Weights of a small mixture-of-experts language model, trained from scratch on English Wikipedia.
Experts: 224 SwiGLU neurons an expert, 2 picks a token.
Below are experts of layer 7 (counted from 0) of a mixture-of-experts language model. Rows are named gate (a neuron's input weights, with its number), up (a neuron's input weights, with its number), down (a neuron's output weights, with its number) and show model dimensions 160-239. Each number is 50 + 12 x the weight over its row's rms, rounded and kept within 0 to 99.
Before each expert's rows: "comes before" lists some tokens at least twice as common just after its tokens as in all text; "mostly gets" lists some tokens that are sent to it at least half of the time. This comes from a sample of Wikipedia text that the model never trained on. Tokens count by the router's weight.

# expert 3
comes before: " ", " the", "5", "4", "6", "3"
mostly gets: ",", " and", "),", " but", " with", " when"
gate0:48 30 47 61 38 65 42 37 53 55 57 50 46 46 63 44 56 60 57 59 46 51 56 60 55 55 45 60 48 58 40 27 55 39 48 46 40 39 43 24 48 73 48 37 43 40 49 57 44 33 61 60 60 56 44 48 56 33 57 48 51 29 49 47 59 45 38 78 42 49 52 48 51 63 36 65 77 55 45 53
up0:44 63 39 61 35 39 59 32 37 53 66 44 55 63 48 26 52 45 49 37 64 51 63 61 53 44 28 55 54 62 26 54 44 61 35 48 65 71 34 63 49 64 52 33 61 49 61 38 35 66 42 53 50 39 35 44 36 49 65 50 52 60 36 44 43 37 44 56 63 51 31 70 57 49 67 40 53 35 71 45
down0:72 56 27 59 55 54 22 38 70 77 56 45 55 37 41 37 55 51 58 77 42 25 60 63 44 55 22 60 30 48 50 66 56 51 77 33 67 30 53 60 42 32 47 10 54 61 58 60 61 39 49 52 45 51 67 58 38 46 51 39 65 74 36 39 48 73 61 55 64 31 69 46 29 57 57 59 45 54 42 70
gate1:49 35 30 81 61 31 33 52 61 61 60 52 46 60 43 68 43 56 60 56 47 58 52 34 58 40 48 58 57 42 56 27 50 47 43 13 48 59 63 50 32 49 47 55 65 57 41 45 57 54 49 48 56 53 37 85 64 41 65 41 66 30 75 65 64 36 46 17 36 54 42 53 31 56 60 65 66 57 36 37
up1:56 55 36 48 47 38 53 59 64 63 66 61 23 51 29 82 43 45 40 43 46 36 35 52 58 50 50 53 49 53 66 31 47 67 65 52 59 49 37 48 45 38 47 35 50 33 38 53 50 45 54 55 40 55 21 55 67 41 57 49 44 61 53 34 54 49 48 47 45 44 57 65 53 80 67 51 79 47 54 42
down1:64 54 28 44 55 41 49 39 59 42 34 52 62 68 49 57 50 58 33 58 52 51 46 32 60 79 51 62 51 50 60 58 34 56 50 29 67 52 24 50 26 18 57 64 56 55 64 48 56 48 56 62 54 56 42 58 66 43 61 38 48 51 63 49 43 60 36 72 58 48 50 51 40 70 56 46 53 60 60 32
gate2:56 47 41 56 60 39 72 26 57 47 42 30 49 33 74 80 50 78 42 43 40 42 47 65 61 43 22 43 43 66 60 42 62 54 44 62 64 46 61 41 50 52 52 37 56 18 30 55 37 72 52 61 59 43 57 42 54 55 52 50 52 43 46 51 30 49 45 38 51 34 47 67 74 43 52 49 58 49 50 40
up2:56 67 43 39 42 58 64 76 52 33 49 53 43 56 57 56 47 36 71 42 47 53 54 39 46 55 46 58 52 24 37 33 43 40 37 48 42 41 41 42 52 63 48 46 67 43 55 47 46 57 38 61 52 40 49 18 37 72 37 51 51 48 52 48 68 71 49 31 63 93 64 52 56 46 31 39 46 37 46 60
down2:50 67 58 45 54 54 60 52 53 57 64 52 49 49 67 56 54 41 28 68 54 45 31 53 54 49 35 61 48 92 46 31 42 49 60 66 41 63 33 50 34 45 29 47 51 29 50 70 57 66 41 59 67 58 44 70 25 60 54 41 70 56 50 60 36 57 47 44 62 53 60 44 39 39 46 39 51 39 64 35
gate3:27 49 44 30 58 52 42 38 53 54 33 49 43 60 61 43 62 39 40 59 30 55 73 51 29 49 52 63 51 54 46 40 45 64 57 28 46 38 46 30 49 42 41 39 51 68 22 67 74 48 43 33 44 44 58 77 41 36 44 46 55 55 40 85 59 68 60 44 58 42 36 65 61 50 43 66 57 32 52 51
up3:57 43 43 42 42 57 35 62 43 69 37 50 32 55 53 60 46 17 36 43 33 79 63 67 58 59 49 48 48 48 60 57 60 66 46 28 61 48 59 53 34 64 40 61 56 54 48 38 65 45 50 45 48 53 67 64 26 36 38 39 53 49 64 54 47 41 52 46 42 63 50 55 50 37 47 30 39 52 38 58
down3:39 48 54 51 44 47 44 53 37 50 53 55 36 51 51 53 52 75 47 58 66 49 38 71 73 47 41 51 60 27 36 41 47 53 54 57 71 54 63 65 29 34 70 27 60 50 54 45 52 67 42 24 51 51 57 27 63 73 60 57 43 70 71 23 44 29 37 21 61 58 33 46 48 54 51 58 62 45 50 53
gate4:55 51 58 28 51 38 35 62 60 72 50 56 46 60 53 39 17 50 31 30 52 41 47 71 27 47 43 53 42 52 53 48 35 50 31 32 64 57 39 36 50 44 60 64 50 44 44 56 49 55 51 69 53 70 30 66 58 50 35 44 59 44 46 58 42 59 37 42 51 41 55 55 77 49 44 48 44 26 43 45
up4:30 52 43 60 52 39 46 41 47 59 61 23 65 33 25 61 50 48 55 66 52 47 45 17 53 55 32 34 56 42 63 64 64 47 53 53 55 43 59 50 25 67 39 60 44 43 42 30 53 38 37 39 51 28 33 59 37 51 63 56 55 58 64 48 44 48 53 60 58 48 46 46 41 77 62 56 42 54 22 66
down4:65 33 46 55 39 59 53 69 53 67 62 27 45 53 42 46 49 50 69 38 51 67 45 63 36 84 62 46 52 42 63 49 59 44 64 69 47 47 61 62 64 58 69 41 41 48 65 57 44 70 40 74 64 34 36 48 55 56 46 50 47 52 60 42 36 55 44 60 55 49 57 54 61 48 51 36 76 14 57 30
gate5:51 39 44 38 40 55 50 57 66 41 41 29 34 55 37 52 19 60 50 48 63 50 51 36 49 47 47 41 43 15 62 47 49 79 41 38 50 47 69 52 52 61 62 68 57 54 54 60 53 47 57 55 59 50 34 43 44 59 40 54 75 42 55 71 46 56 48 46 31 39 49 72 38 49 59 64 33 48 46 37
up5:71 57 63 47 38 26 54 33 61 55 36 28 27 57 77 40 67 45 56 42 35 46 43 40 30 48 41 35 52 53 39 43 53 48 48 41 59 43 62 46 54 49 47 55 67 56 46 42 50 56 45 45 64 28 47 57 46 63 42 61 52 45 56 41 72 42 54 59 59 49 53 49 35 34 39 51 60 56 59 59
down5:57 62 79 40 35 70 44 52 50 72 54 35 79 66 60 46 46 36 46 56 45 51 68 48 62 43 46 56 35 40 37 70 29 44 50 58 24 44 60 42 50 66 48 37 40 52 55 36 39 61 48 47 42 42 40 57 60 51 31 42 77 53 34 31 52 75 55 57 51 79 50 42 80 55 46 51 78 30 65 54
gate6:43 62 64 63 44 33 44 48 51 68 44 45 54 49 53 51 62 45 46 57 55 37 48 43 46 44 60 57 63 59 65 47 37 58 65 44 59 41 34 70 43 61 46 50 59 81 51 53 57 63 56 57 32 45 48 52 51 38 47 57 45 45 53 47 59 56 52 66 39 07 61 42 55 66 61 55 56 41 72 71
up6:54 51 47 36 35 56 37 44 64 36 36 51 53 48 69 37 60 26 25 52 45 46 39 48 52 45 39 56 57 47 65 54 54 58 50 29 33 29 32 44 33 55 64 57 33 43 42 30 69 57 31 52 43 41 59 36 57 50 40 67 44 22 45 35 60 31 72 57 64 60 56 28 32 88 51 38 58 60 60 26
down6:51 49 35 49 39 44 74 48 88 48 52 59 33 39 66 38 34 68 52 64 62 64 58 57 48 48 54 54 51 53 41 45 53 63 66 61 57 60 53 47 33 60 41 44 44 65 36 44 49 40 37 38 60 56 38 52 46 51 55 52 77 84 60 42 59 64 37 60 53 47 51 45 63 56 52 59 41 32 44 37
gate7:61 45 26 45 35 50 57 66 47 62 58 59 65 37 59 59 22 40 48 67 64 63 65 49 37 53 73 49 72 51 40 63 48 62 41 47 62 37 64 49 47 35 65 53 60 42 60 44 48 57 67 40 48 41 29 43 45 73 37 49 54 42 45 35 51 53 49 46 47 53 58 66 50 76 35 72 44 44 66 65
up7:43 40 49 38 46 59 34 28 39 43 54 51 36 71 36 52 36 37 59 28 33 71 47 71 55 56 33 71 52 47 44 53 36 53 67 33 53 48 44 32 56 40 52 62 42 51 28 79 48 49 54 49 29 55 50 39 74 33 45 37 46 47 42 66 45 24 72 50 43 42 59 13 41 31 53 52 54 57 41 62
down7:32 40 33 44 34 53 62 60 66 39 66 65 48 58 55 51 21 60 73 55 50 54 60 53 44 99 38 51 57 65 49 46 38 67 59 62 55 39 65 56 65 44 51 57 32 39 51 48 38 47 53 66 51 40 57 36 42 48 50 36 53 66 30 39 72 54 40 43 66 37 28 52 42 51 76 59 42 49 24 48
gate8:56 25 51 54 53 54 45 52 47 37 63 50 44 54 76 51 48 30 56 44 33 66 65 31 70 44 57 56 42 35 71 49 44 41 44 41 57 31 62 54 45 60 46 58 46 47 68 50 58 27 44 44 68 44 44 64 43 44 39 61 56 49 77 43 56 46 63 64 61 45 37 44 62 60 56 51 45 80 34 54
up8:53 35 55 53 51 63 59 45 26 46 41 50 47 59 57 51 51 41 18 52 42 39 64 52 57 48 58 68 40 41 38 44 43 37 32 56 52 82 43 31 63 56 58 36 44 50 13 44 29 49 42 47 49 40 32 57 29 39 48 63 47 52 64 46 65 43 38 48 52 45 36 37 49 49 48 46 42 84 65 65
down8:67 35 40 37 24 49 49 46 41 37 55 31 48 42 34 40 35 36 31 63 41 49 55 21 71 47 57 41 39 30 47 51 70 49 45 57 53 58 58 38 54 35 53 35 61 74 61 37 34 51 45 30 53 51 49 55 74 55 64 50 34 60 56 62 44 56 56 45 43 44 64 58 39 35 63 65 51 76 54 52
gate9:38 35 41 43 40 46 49 53 57 35 52 44 63 52 70 54 62 61 43 43 46 65 40 65 59 49 33 59 56 51 66 51 47 50 34 44 58 38 48 45 68 43 54 40 48 37 51 32 48 65 40 42 63 33 48 43 57 54 79 41 66 40 52 52 67 55 46 43 43 50 49 55 77 53 55 45 30 26 53 30
up9:54 22 61 25 28 42 49 39 64 44 76 49 50 63 43 49 60 53 31 43 51 45 46 56 55 47 60 60 48 38 68 81 59 45 52 60 65 59 35 56 47 49 34 52 35 64 26 48 27 44 51 49 46 45 63 46 57 67 50 46 49 77 61 44 48 53 42 66 41 62 53 51 54 55 61 47 51 49 54 55
down9:52 35 44 48 64 59 37 65 60 56 58 73 61 46 30 42 55 54 56 24 54 56 59 40 39 53 27 43 32 29 40 32 68 47 52 62 26 32 60 58 66 45 60 45 35 42 53 51 53 40 69 61 48 54 41 61 42 43 48 48 76 49 43 30 73 31 76 50 65 47 56 77 48 58 44 55 50 33 65 64
gate10:43 42 63 37 61 38 38 46 58 42 59 41 47 58 28 55 59 65 18 43 41 75 53 72 36 43 64 60 48 45 54 59 72 44 65 47 43 36 43 42 28 22 62 45 58 59 57 63 38 56 61 50 65 63 34 46 76 46 56 66 57 54 52 72 61 27 38 55 28 40 39 38 45 41 66 50 54 40 43 51
up10:43 43 37 39 44 54 55 61 51 62 39 58 52 34 45 58 52 60 58 59 80 60 45 57 37 48 45 73 63 56 30 41 41 28 57 62 49 62 33 53 55 34 59 62 32 64 39 47 51 60 34 21 61 69 40 55 55 71 48 76 47 50 56 47 63 55 51 62 36 34 58 29 47 50 73 70 44 50 48 58
down10:34 57 36 60 47 45 65 59 50 56 46 79 60 27 42 52 45 45 41 66 35 72 42 50 68 45 41 55 30 68 36 53 40 28 44 41 44 60 42 59 62 53 44 46 64 55 46 67 43 41 57 44 37 50 54 60 45 51 55 23 25 59 52 45 59 41 59 48 57 45 49 27 42 45 51 53 51 56 38 62
gate11:63 74 50 48 39 34 37 50 49 51 62 58 56 55 63 72 51 74 70 59 68 40 52 76 61 51 56 36 61 59 60 53 49 35 51 35 49 53 63 51 36 48 61 40 48 53 39 53 38 49 64 54 47 44 58 37 58 69 30 59 89 47 66 49 46 59 63 61 30 48 53 81 42 53 56 49 49 54 56 36
up11:72 57 35 60 57 60 58 57 57 59 44 32 54 79 58 60 54 28 51 51 58 48 50 59 52 46 41 35 43 52 61 63 70 66 51 67 28 49 47 37 67 47 37 58 68 42 39 64 59 41 35 66 44 72 37 58 76 40 60 33 38 60 55 61 49 64 49 70 48 53 45 69 53 64 50 56 60 35 23 63
down11:55 59 27 57 60 37 65 67 60 48 32 63 53 51 42 44 43 41 38 50 44 59 68 59 54 55 63 36 34 71 48 26 51 30 48 41 23 59 48 66 71 65 64 50 46 19 34 68 23 53 53 67 42 27 33 43 62 49 49 39 49 39 47 39 31 48 70 51 38 50 51 68 52 78 58 47 44 64 33 49
gate12:48 59 52 64 25 41 41 55 61 51 57 60 35 37 42 47 53 51 38 57 45 44 42 61 39 52 62 68 40 40 62 33 36 54 56 71 51 50 34 45 51 64 63 35 69 67 68 40 61 58 46 52 64 33 40 53 50 29 51 50 45 51 68 62 48 33 28 46 53 24 47 62 41 62 52 52 52 54 52 54
up12:49 74 60 49 54 46 60 68 43 60 52 56 47 68 51 36 50 26 41 49 42 37 56 56 57 43 51 82 35 41 65 37 52 35 54 52 33 44 39 44 42 45 44 53 54 40 37 06 24 68 27 37 33 42 41 39 66 54 51 50 48 24 23 57 36 36 49 73 49 42 31 64 53 61 36 45 64 51 69 40
down12:49 60 35 49 68 54 42 40 44 62 53 70 60 56 58 76 53 52 61 36 62 40 43 50 55 49 46 43 65 63 21 64 33 62 35 49 59 43 43 63 37 46 49 53 43 45 62 51 42 47 37 54 58 62 61 43 46 45 35 30 46 54 41 54 40 41 43 71 45 52 57 42 55 37 57 39 48 44 42 53
gate13:38 65 48 47 28 18 56 51 52 30 50 25 58 38 57 39 50 60 52 35 63 64 37 60 61 53 39 52 48 33 41 43 29 63 60 64 68 41 63 59 35 30 62 49 63 54 53 22 44 46 47 44 71 18 65 70 43 46 46 50 35 56 35 39 30 42 56 36 47 35 60 33 45 69 31 38 56 55 50 43
up13:35 48 34 59 41 48 47 39 30 49 52 58 33 29 47 33 54 63 42 38 46 48 74 48 65 61 56 47 60 64 25 34 45 69 62 35 48 57 57 35 39 49 49 42 68 55 44 64 39 66 30 63 52 37 42 46 54 56 38 50 62 55 46 60 30 39 60 37 49 63 41 44 65 37 34 47 58 55 36 48
down13:71 57 51 54 59 34 50 36 49 53 47 62 47 43 39 34 55 48 47 78 18 52 29 42 35 44 52 60 49 45 51 55 47 26 67 44 52 64 40 46 39 43 68 26 55 37 68 76 52 57 55 51 59 66 55 42 40 48 38 45 67 54 51 67 45 47 59 54 50 62 41 47 37 58 33 50 49 51 58 58
gate14:38 62 59 79 52 62 46 66 48 57 41 65 46 56 74 58 67 54 57 60 71 39 67 53 34 53 43 68 80 54 49 58 79 46 32 38 56 45 50 58 57 56 48 58 43 60 57 50 59 40 37 46 41 43 51 63 28 50 38 56 52 29 50 62 63 35 48 94 45 56 33 43 62 65 48 55 36 54 36 57
up14:39 44 55 51 60 44 43 44 57 48 59 49 51 58 36 55 53 60 65 30 34 42 48 54 56 57 50 67 38 44 36 36 59 33 74 43 53 45 56 31 72 66 73 63 62 23 52 75 44 60 69 49 46 52 58 76 39 67 47 50 48 76 31 24 46 64 45 49 44 46 26 40 38 47 45 46 49 44 29 59
down14:58 78 49 67 51 72 65 59 31 63 50 59 33 48 40 63 45 59 44 45 40 33 62 62 81 75 52 58 58 53 50 46 57 35 55 54 62 49 64 40 42 27 18 59 59 59 55 41 45 74 52 64 35 53 45 36 42 58 53 61 59 36 36 57 68 59 43 43 51 64 51 41 52 57 60 48 63 57 53 73
gate15:41 50 53 64 38 49 57 60 57 29 53 46 80 78 45 37 52 62 46 48 70 67 26 33 50 44 56 48 62 48 43 67 42 51 48 54 42 50 33 41 38 32 55 35 34 42 67 67 64 43 47 77 43 49 65 46 68 44 70 50 48 46 61 33 34 63 39 75 53 50 80 37 56 47 43 31 36 17 28 57
up15:60 38 52 35 41 47 39 48 33 55 52 47 35 50 51 65 42 38 59 40 46 44 54 54 43 57 66 34 61 72 41 23 27 33 47 30 60 59 40 51 68 43 57 65 45 59 58 52 61 49 54 40 65 54 64 44 34 47 46 75 33 41 44 53 54 29 46 33 67 47 38 26 73 50 34 66 52 48 67 50
down15:47 20 52 51 45 60 66 60 52 50 46 49 50 32 63 73 41 64 53 28 62 59 47 51 70 47 49 22 57 53 61 50 34 17 45 45 41 53 63 36 65 84 66 55 58 41 63 35 57 41 45 34 44 52 76 32 35 24 49 63 60 53 71 68 84 43 59 33 64 51 51 57 69 56 50 63 51 54 52 55
gate16:69 66 51 59 54 43 52 54 32 47 40 58 45 50 63 53 55 61 48 56 56 48 49 52 38 46 72 52 51 46 31 27 51 42 55 37 68 51 36 54 57 27 53 41 63 66 58 26 36 54 69 58 49 63 37 63 36 34 54 72 60 38 40 42 59 47 39 70 50 39 41 41 40 49 47 68 49 55 35 45
up16:45 48 37 56 41 57 51 68 39 31 49 43 57 25 39 44 69 38 38 45 45 53 45 28 52 48 47 41 50 47 62 56 60 58 34 38 71 40 54 50 51 67 46 65 56 21 44 23 52 48 58 45 39 62 68 47 44 60 52 30 60 52 44 39 58 43 47 40 65 58 30 43 56 53 42 64 59 59 50 54
down16:62 67 53 37 40 50 20 52 63 63 69 39 56 61 44 41 70 48 43 61 56 60 49 39 42 45 35 39 45 30 51 50 34 59 30 33 46 47 44 48 58 50 47 50 41 54 48 57 61 47 51 46 46 46 46 44 56 82 45 43 38 54 72 55 12 39 25 67 78 31 53 61 48 41 67 39 37 55 59 39
gate17:64 66 46 61 47 27 40 39 41 53 54 50 44 43 50 38 48 45 56 58 68 62 60 49 51 58 44 45 56 39 60 62 41 59 44 53 38 47 40 48 51 68 49 45 48 63 56 42 76 60 60 74 35 35 37 25 44 72 69 45 54 62 41 52 46 61 33 31 53 67 52 34 55 37 51 36 43 54 54 48
up17:48 44 58 42 34 30 43 46 47 52 49 65 42 42 47 33 51 60 37 49 70 53 49 39 56 46 67 54 61 63 44 64 47 55 48 35 69 40 40 66 55 47 60 58 75 30 59 42 68 40 56 71 54 33 57 52 45 57 52 20 59 61 48 37 37 42 65 63 37 59 44 55 64 59 28 55 38 67 27 40
down17:52 65 48 37 47 60 61 41 59 59 49 46 26 53 56 46 47 43 46 33 52 72 37 42 62 19 49 57 44 45 64 45 60 62 62 39 43 36 44 67 56 66 51 43 44 60 52 33 50 53 60 47 55 47 35 67 58 58 71 67 46 32 57 48 33 55 50 51 74 44 54 26 57 57 65 58 54 38 49 49
gate18:35 59 38 50 50 55 44 56 29 43 67 47 25 24 46 25 69 47 32 57 34 51 30 56 70 48 42 46 48 50 43 71 71 64 50 60 66 71 32 53 48 53 67 54 56 39 58 37 38 48 65 42 47 43 51 33 64 45 56 49 53 49 45 53 62 53 58 50 40 66 56 50 81 72 43 44 51 36 58 55
up18:59 69 48 20 69 38 59 51 65 61 45 68 57 47 62 60 62 49 56 51 50 45 58 58 56 61 50 64 46 57 68 66 29 58 72 48 57 62 57 73 58 70 45 40 42 74 66 55 30 75 41 58 68 43 60 51 63 39 51 41 62 53 49 43 44 28 38 55 69 55 43 49 49 65 61 42 44 41 52 55
down18:57 43 44 40 46 49 54 81 60 51 57 45 64 48 53 62 67 48 66 59 36 67 25 47 38 61 49 64 57 50 68 44 54 51 37 53 61 55 43 64 53 40 40 68 50 40 36 53 59 41 43 48 41 62 48 51 54 55 58 52 45 31 50 66 36 44 63 58 33 41 23 31 31 71 46 48 58 44 39 83
gate19:66 58 45 49 57 61 59 40 32 55 36 57 56 52 50 41 48 52 55 62 53 59 36 50 42 52 59 57 54 64 44 63 46 51 55 31 74 51 47 52 46 45 62 42 47 36 53 13 47 60 45 20 73 41 54 49 43 62 44 42 69 64 62 61 60 35 36 45 55 48 34 60 64 59 53 63 68 51 61 45
up19:31 36 56 60 51 82 44 50 47 45 56 39 42 67 33 54 51 68 58 51 53 59 48 48 49 46 45 57 33 68 58 60 56 41 53 40 66 39 56 41 65 55 49 40 61 35 58 25 46 39 65 60 53 22 51 39 64 46 51 48 39 33 56 54 63 58 33 43 38 79 32 49 37 74 49 64 64 36 57 52
down19:57 64 71 59 48 50 35 48 52 54 45 24 54 45 63 50 39 36 47 53 48 35 35 69 46 33 44 54 58 53 43 56 41 59 43 66 53 55 53 44 47 33 55 45 33 52 42 68 59 48 36 63 25 47 43 55 31 57 49 37 36 37 45 42 50 54 48 57 44 45 54 43 42 96 59 28 23 63 61 51
gate20:34 43 41 47 42 59 56 39 42 34 49 46 51 60 57 25 49 57 65 44 70 56 53 53 58 57 41 68 61 36 32 46 20 37 69 56 44 62 70 53 23 46 51 57 66 55 49 36 73 33 56 50 42 56 52 54 60 58 51 60 43 42 39 61 63 44 38 57 46 68 53 67 48 59 75 47 62 56 55 65
up20:52 41 64 45 44 48 56 76 54 56 34 37 55 57 64 58 42 32 58 52 48 57 50 71 51 41 50 42 56 50 54 45 43 36 42 46 51 61 54 52 53 20 38 26 43 46 50 60 64 72 43 45 27 58 63 59 67 75 46 65 43 51 56 44 65 32 67 38 53 65 43 34 28 41 63 72 47 65 58 45
down20:59 54 59 48 58 30 60 39 47 47 33 49 53 31 37 42 46 31 63 56 63 50 63 67 71 44 61 45 57 45 64 51 58 54 61 39 46 54 46 36 61 53 48 29 39 66 52 25 44 59 60 71 28 42 43 30 56 55 48 64 32 47 45 58 51 50 53 52 58 39 64 30 45 32 37 44 57 50 47 42
gate21:58 56 58 50 49 54 51 43 40 40 49 62 37 44 45 25 41 66 47 35 47 62 34 61 34 46 58 37 59 68 68 58 42 45 42 58 39 52 62 46 63 41 32 41 55 42 48 61 38 56 54 26 56 48 52 36 44 67 68 53 23 40 43 47 59 47 58 38 45 17 68 57 30 51 53 56 65 34 68 42
up21:63 62 34 74 56 60 62 36 51 29 22 34 38 45 37 40 48 37 54 36 48 30 58 73 44 51 45 29 51 39 23 41 34 40 50 46 43 60 47 38 50 54 44 51 59 57 47 52 60 38 49 48 44 33 48 41 53 76 71 56 51 31 60 24 38 53 36 28 61 53 58 57 52 38 60 50 72 49 45 50
down21:43 58 41 56 37 34 46 77 61 30 48 39 47 34 54 45 63 44 53 65 58 49 37 60 54 32 57 51 55 62 40 39 55 60 45 54 65 33 56 36 41 54 45 53 62 49 52 47 55 73 44 56 55 41 31 50 78 43 25 46 57 48 25 56 58 55 42 75 41 52 78 67 59 50 87 55 36 55 46 33
gate22:42 53 53 62 23 52 45 41 60 35 34 39 32 43 36 72 72 54 64 35 61 43 53 30 45 55 43 51 46 43 55 25 52 49 35 60 57 45 47 50 64 54 70 50 64 43 47 54 59 38 63 63 62 61 37 42 43 72 57 61 15 58 62 65 62 41 36 38 24 66 54 49 29 53 40 72 49 29 51 67
up22:51 61 51 71 30 46 55 55 54 43 30 55 66 56 48 30 43 37 34 53 42 36 68 38 44 44 21 59 70 45 61 41 49 64 58 65 67 44 63 58 42 41 28 37 60 62 49 32 58 50 31 55 49 50 43 59 51 41 53 42 44 68 59 42 44 53 41 56 46 26 54 43 52 56 39 55 46 59 50 58
down22:36 42 52 52 66 65 47 44 53 69 35 64 68 65 04 45 44 81 39 55 71 44 39 58 29 69 40 55 31 61 44 35 46 48 52 51 34 56 54 46 52 43 42 55 53 38 31 62 43 29 40 54 44 67 47 49 51 52 49 30 81 47 46 49 37 62 49 65 50 78 54 21 56 50 43 50 35 58 52 52
gate23:41 61 60 42 50 48 69 50 66 67 46 44 52 46 66 32 61 41 40 42 42 58 50 51 44 48 40 23 47 35 38 68 61 41 40 36 26 49 53 48 37 28 71 23 49 61 49 60 52 49 43 63 51 51 27 61 32 67 45 36 51 45 50 30 64 61 35 63 68 34 48 50 57 53 48 74 61 49 45 39
up23:31 47 39 68 32 47 82 33 45 34 68 41 59 39 54 45 43 60 75 47 72 40 47 43 26 45 54 58 36 46 45 52 32 34 52 46 49 58 75 48 61 42 64 49 64 66 46 38 37 55 72 64 65 77 70 50 53 47 46 55 49 42 60 35 73 44 48 46 43 54 50 75 26 62 39 63 41 60 37 51
down23:52 50 67 37 72 60 68 42 40 31 63 47 62 58 40 35 61 57 61 60 34 31 69 76 77 28 46 43 31 33 41 73 73 27 56 58 47 52 57 41 41 57 42 42 33 68 55 42 43 58 32 56 35 53 49 38 52 59 54 43 59 54 34 44 60 72 45 57 53 41 25 50 67 34 58 46 69 45 76 56
gate24:57 56 73 31 48 41 39 54 62 55 45 34 48 20 49 58 36 62 44 65 52 36 32 50 47 43 63 56 47 68 30 41 45 66 36 47 67 69 49 48 71 61 60 60 50 43 44 52 47 70 46 38 38 50 61 46 54 45 43 46 60 69 59 35 70 57 46 43 84 45 44 44 54 48 38 47 38 54 54 51
up24:41 41 46 36 60 64 45 55 61 59 46 60 68 37 43 58 55 44 49 54 34 53 24 54 67 44 59 54 24 64 76 56 19 70 52 40 48 58 45 64 61 44 55 50 49 37 61 61 64 50 66 42 55 43 52 47 42 65 47 60 50 51 39 20 51 61 51 60 28 56 42 41 63 60 29 28 36 44 35 51
down24:64 51 57 44 48 27 55 59 46 58 62 45 49 22 32 40 42 67 36 66 58 55 56 75 45 27 43 49 48 43 46 39 52 50 46 63 60 47 53 50 47 68 27 39 40 45 59 33 62 63 70 49 52 41 60 58 57 47 55 68 47 34 63 38 46 44 74 61 55 48 63 45 57 57 61 38 52 39 68 42
gate25:60 37 53 59 33 24 52 40 49 46 56 34 45 43 65 57 38 38 56 52 61 55 48 31 60 57 46 48 41 63 64 44 86 22 57 53 50 42 57 70 40 60 56 58 65 54 32 28 45 50 32 35 31 36 25 43 37 39 51 45 63 54 74 45 36 54 45 54 44 73 79 68 34 45 48 46 47 43 58 49
up25:54 61 37 44 34 48 48 42 53 64 38 45 38 44 28 68 42 44 52 58 39 44 51 43 56 43 57 36 62 46 27 36 49 43 71 49 63 50 49 31 47 64 59 45 52 35 49 51 47 56 50 41 69 55 54 41 22 48 64 49 58 70 60 59 36 39 47 53 63 50 47 59 33 45 59 38 71 79 58 49
down25:25 62 37 52 55 49 60 36 40 53 46 48 55 51 31 46 74 54 66 35 51 44 33 31 68 45 53 75 68 55 64 56 29 66 47 49 69 59 57 73 49 62 60 59 35 58 29 49 37 62 49 54 56 65 55 44 49 60 31 55 52 62 43 34 43 42 34 44 38 54 53 72 42 50 35 49 49 43 61 81
gate26:41 41 51 64 65 43 72 56 66 33 27 62 41 53 56 58 47 50 57 53 57 42 56 50 39 49 27 60 54 49 74 58 51 41 60 33 40 36 41 67 57 63 39 57 46 30 32 54 53 34 38 39 63 49 51 31 30 39 51 34 42 59 55 54 62 52 44 40 54 56 69 50 49 53 45 60 43 65 56 35
up26:40 99 35 54 44 63 50 71 48 54 42 52 69 48 54 49 53 54 58 67 30 45 44 48 64 50 59 38 55 48 42 29 22 37 51 60 38 42 59 45 59 39 48 34 42 67 76 36 37 50 83 50 67 40 45 54 47 60 48 45 61 43 28 56 54 61 30 42 53 39 32 50 42 59 70 43 54 47 53 62
down26:57 59 60 59 41 73 49 52 47 52 54 44 34 31 32 57 42 55 48 36 50 47 61 36 41 51 43 56 73 55 28 60 54 59 35 42 49 27 52 42 41 20 42 38 51 52 45 56 39 37 36 25 72 70 46 56 55 51 51 53 59 48 33 55 51 63 63 44 53 49 35 57 54 71 26 26 55 52 38 42
gate27:45 62 31 59 41 45 44 51 37 66 78 48 56 39 78 74 46 64 47 50 50 35 63 60 66 54 38 70 54 74 60 58 45 40 62 65 42 40 53 60 35 31 44 59 50 48 35 43 37 78 58 45 47 43 26 42 43 63 19 57 47 47 60 44 35 41 48 77 40 40 51 46 50 47 56 68 64 48 65 54
up27:65 43 41 55 18 43 53 39 46 41 41 43 45 57 45 50 53 33 50 42 38 48 38 50 59 49 62 28 63 61 55 50 41 56 52 40 41 44 53 44 64 67 45 45 73 37 56 46 44 38 61 63 41 66 55 33 40 30 54 28 48 47 56 71 46 48 46 52 54 51 54 42 63 57 54 57 68 41 42 54
down27:31 65 63 56 52 55 30 59 61 39 49 41 72 67 52 41 40 28 45 49 49 46 47 73 39 71 63 32 43 45 43 37 76 54 29 66 58 47 40 57 43 49 28 56 34 61 53 75 54 45 34 46 57 43 39 66 48 55 64 44 61 48 43 50 51 31 49 66 37 40 42 59 35 73 63 42 43 38 39 53
gate28:64 55 46 53 69 59 53 48 56 41 47 56 46 48 59 25 49 58 52 55 39 48 65 39 59 47 49 59 39 69 57 52 55 67 19 48 53 33 41 45 36 53 31 65 56 49 50 42 24 57 58 56 36 59 40 62 31 55 39 40 41 37 51 28 38 49 37 64 56 45 50 57 25 35 42 57 60 51 60 52
up28:56 34 25 31 64 46 50 59 36 36 53 61 53 50 55 53 57 56 47 49 38 40 45 59 45 38 62 69 51 47 39 54 52 50 37 46 68 54 41 47 43 44 51 68 55 50 44 43 55 51 52 60 47 71 38 66 54 55 57 45 57 59 44 38 32 40 34 38 58 52 65 65 44 46 51 53 42 45 45 48
down28:28 40 34 53 52 50 55 43 39 52 62 24 54 61 55 62 65 59 52 40 50 39 34 49 36 59 58 51 60 65 38 44 56 60 53 61 70 26 48 72 33 44 54 48 34 42 54 56 59 78 70 25 71 44 55 35 67 46 52 47 31 54 58 49 45 53 68 68 33 55 40 24 28 53 57 41 35 56 61 50